{"num_hidden_layers": 13, "d_expert": 48, "normalize_top_k": true, "routed_scale": 2.45, "balance_bias": true, "attn_scale": 0.125, "init": "trunc", "init_std_o": 0.00366, "init_out_by_depth": true, "optimizer": "muon_variant", "lr_mult_o": 0.978, "train_tokens": 461700000}
Below are experts of layer 8 (counted from 0) of a mixture-of-experts language model. Rows are named router (the router's row for the expert) and show model dimensions 0-127. Each number is 128 + 32 x the weight over its row's rms, rounded and kept within 0 to 255.
After each expert's rows: "comes before" lists some tokens at least twice as common just after its tokens as in all text; "raises" lists some tokens whose logits its average output raises strongly, later layers aside. This comes from a sample of Wikipedia text that the model never trained on. Tokens count by the router's weight.

# expert 150
router [122 112 101 134 146 108 148 111 139  76 158 165 114 173 107 156 124  70 137  90 147  83 108 149 106 118 117 117 158 125  92 111  99 147 131 117  94 161  97  94 180 141  90 108 117 162 110 148 114 111 138 163 133  95  99 110 178 102 109 100 107 125 163 151 131 150 108 122  68 112 138 177 120 142  77 142 132 118 124  94 189 157 111  97 102 213  89 115 159  87 217 156 194 144 159 153 122  98 145 107 228 173 174 127 146 118 119 145 161 147 213 123 129 160 111  64 141  95 161 160 152 101  99 136 119 106  92  73]
comes before: " of", ",", ".", " in", " was", ".\n\n"
raises: ";", "\n", " and"

# expert 60
router [ 77 157 145 132 109 102 109 112 161  59 187 196 112 145 114 160 108  99  83  81 171 101 121 135 168 173  80 143 104 144 131 114 125 129  96 126 182 142 113 101 145 131  86  92 158 152 117 157 123  95 139 149  89 135 151 100 141 117 155  87  83 112 135 172 155 130 117 127  97 178 124 132 171 139  74 106 165 116 162 141 107 121 152 142 114 155  98 155 167 150 161 115 162 131 126 149 136  83 164 143 146 164 193  77 137 131  28  92 190 164 193 138 133 159 120  80  98  79 133 152 119  84  99 129  96  55 104  98]
comes before: ",", " of", " and", " in", ".", " were"
raises: " of", " with", " since", " for", " from", " in"

# expert 20
router [138  86  81 137 166 101 138 123 144  76 181 130 186 200 103 102 127 143 143 129  96 133 131 135 126  79  79 146 114  70 147 101 123  73 156 112 132 143  88 103 176 161 158 114 125 130 189 188 176 179 128 166 128  83 101 104 126 127 170  57  86 119 149 171 134 197 136 117 131 192 130 149 173 141  43  86 146 155 141 103 170 119 142 144 144 109 109 147 120 127 158  72 145  91 118 116 130  98 142  84 154 146  89  99 175  95  87 132 125 137 151 169 127 169 160 110 100  90 107 128 130  99 107 132  85 178  94 133]
comes before: " to", " the", " in", " by", " on", " a"
raises: "p", "st", "l", " of"

# expert 119
router [ 95 158  97 144 150 113 201 117 136  86 149 147 145 139  99 136 136 157 136  72 144 126  86 131 116 159 111 168 114  64 155 156 122  87  95 125 162 181  98 151  86 123 163 130 159 169  90 132 162 110  53 140 136 110  80 104 107 133 162 100  81  98  97 167  99 181 164 122 157 149  70 136 176 143 139 117 197 112 136 109 175  51 118 112  58 136 179 133 125 119 193 103 177 112 108 119 144  79  89 145 155 169 113 122 111 132 105 179 130 108 125 186 160 102  52 145 140 140 111 126 105 159 129 130  99  90 118 112]
comes before: " ", " and", " S", " N", " who", " L"
raises: "vis", "er's", "br"

# expert 50
router [ 95 118  74 115 151  83 143 151 118 116 148 148 165 150  93 135 168  98 119 168 158  88 120 175 121 148 120 135  93 112 144  82 114 149 107 154 187 140 113 170  81 139 167 127 104 149  77 152 124 106 155 166 106  86  91 125  92  67 144 132  86 106 159 186 127 125 155 134 140 174 117 158 152 170 137 142 142 118 109 124 237 113 118 103 113 176 100 142 178 105 173 114 149  67 144 124 106 123 128  73 167 125 141 119 206 113 109 116 113 104 113 188 141 124  77 100  95 113 136 142 126 238 130 186  92 124 111 128]
comes before: "s", ",", " (", "\n", "ic", " School"
raises: " and", "-", "s"

# expert 151
router [139  84  77 137  93 118 195 162 161 132 125 149  82 147 149 162 134 117  95 139 153 136 104 125 140  76  80 108 124  65 126  50  87 122 154 139 112 202 115 115 109 141 141 138 133 132 104 131  90 179 119 142  76 130 149 155 127 149 149  55 109 124 120 155 131 111 187 158 148 207 120 142 144 142  93 117 114 136 133 117 159 123 182 104 142 119  64 139 191 110 170 149 149 127 103 141 149 126 194 105 148 132 140 109 146 107  68  99 138  63 190 169 115 160  98 162 105 129  98 185 133  96 112 172  87  84 130  75]
comes before: "s", " of", " in", "ed", "ing", " and"
raises: "ad", " of", "ed", "as", "ary", "ac"

# expert 63
router [114 148 155 141 126 105 110 173 139  57 133 129  77 106 167 135 163 102 123 123 150 141 136 138 115  68 126 118 137  88 130 104 148 136 117 116 124 144  87 159 157 194 130 150 147 210 171 150 104  99 112 112 104 104 117 126 133 109  98  91  55 117 133 172 150 205 158 141 112 131  81 123 158 171 142 123 111 126 135  34 160  65 111 138  92 145 166 192 106 152 166  95 144  17 201 145 149  99 116 174 142 103 129 159 121  96  99 130 136 109 146 156 129 154 114 121 178 101 137 153 167 126 102 109 124 161  84 109]
comes before: " ", " |\n", " |", "0", "1", "–"
raises: "irst", "erous", "led", "iding", "asc"

# expert 118
router [ 96 137 105 142 126 110  96 121 131 111 152 167 145 144 129 161 182 125 103 135 151  98  90 122 161 157  79 125  63  93 173  67  71  82  48 184 147 164  76 156 135 161 105  78 136 143 114 146 123 130 154 120 124 111 119 107 204 145 152  73 136 102 143 195 115 163 160 204 124 204 126 123 136 169 114 157 101 135 117 156 116 129 137 132 110 200 134 128  99  98 124 136 133 134 127 123 133 110 122 125 135 129 156 160 134 108 123 180 184 136 170 150 163 179 125 112 164  78 107 127  98 147 145 181  75  63 109  73]
comes before: ",", "\n", " and", ".", " (", ".\n\n"
raises: ".", "-", " "

# expert 126
router [112 165 118 178 164  53  82 179 151  96 173 147 105 143 155 110 114 109 147 117 124  90 113 145 122 154 100  48 126 106 105  36 143  96 130 156  99 116  99 102 145 160  89 132 129 113 114 145 149 143 147 154 129 116 137 110  88  92 116  86 138 138 122 149 175 123 150 150 124 141 127 199 197 191 134 106 114 121 157  67 141 102 138 153 135 173 117 145 142 126 139 120 120  78 156 119 206  85 177  88 121 133 164 139 119  54 134 148 184 134 165 172 158 132  54 153 163  91 120 127 119 173 130 156 120 167 154  80]
comes before: ")", " |", ")\n", "–", ".", "),"
raises: "ious", "ine", "ling"

# expert 103
router [ 53 113 108 119 122  99 140 133 224 113 139 184 152 153 102 139 140  84  95 140 146 140  93 143 107 152  94 142 120 120 149  96 117 118 105 186 101 185 101  39 122 164 167 116  66 158  85 143 168 105 166 137 119  99 123 154 198 116 119  86 145  94 118 158  98 154 130 162 125 168 129 163 142 156 110 122 169 149 141  96 181 102 150 102  81 159  73 173 176  99 202 104 132 109 152 132 140 112 118 185 142 120 137 113 156 131  77 125 120 109 183 171 112 161 131  90  78 140  98 129 151  93  96 134 141  91 100  98]
comes before: " of", ",", " in", ".", " and", ".\n\n"
raises: " of", " in", " at"

# expert 61
router [ 62 150  75 112 164 147 114 161 158  97 160 144 119 111 136 140 137 116 127 132 117 100  78 111 106 173  86 164 171  97 154  86 142  71  83 148  80 156  94 142 130 156 109 122 149 154  97 145 140 123 150 126 133  92 131 164 188  45 112  75  87 112 199 139 113 109 128 142 137 189 114 156 110 136 116 113 100  96 160 140 145  93  94 181  95 238 121 168 194 104 151  99 154 113 149 149 154  68 116 103 146 154 100 112 150  95  89 108 162 157 156 171 202 167 131 144 137 109 126 150 121 173 114 116 119 139 142 143]
comes before: "0", "5", "6", "4", "7", "8"
raises: " in", " on", " of", " to", " by", "."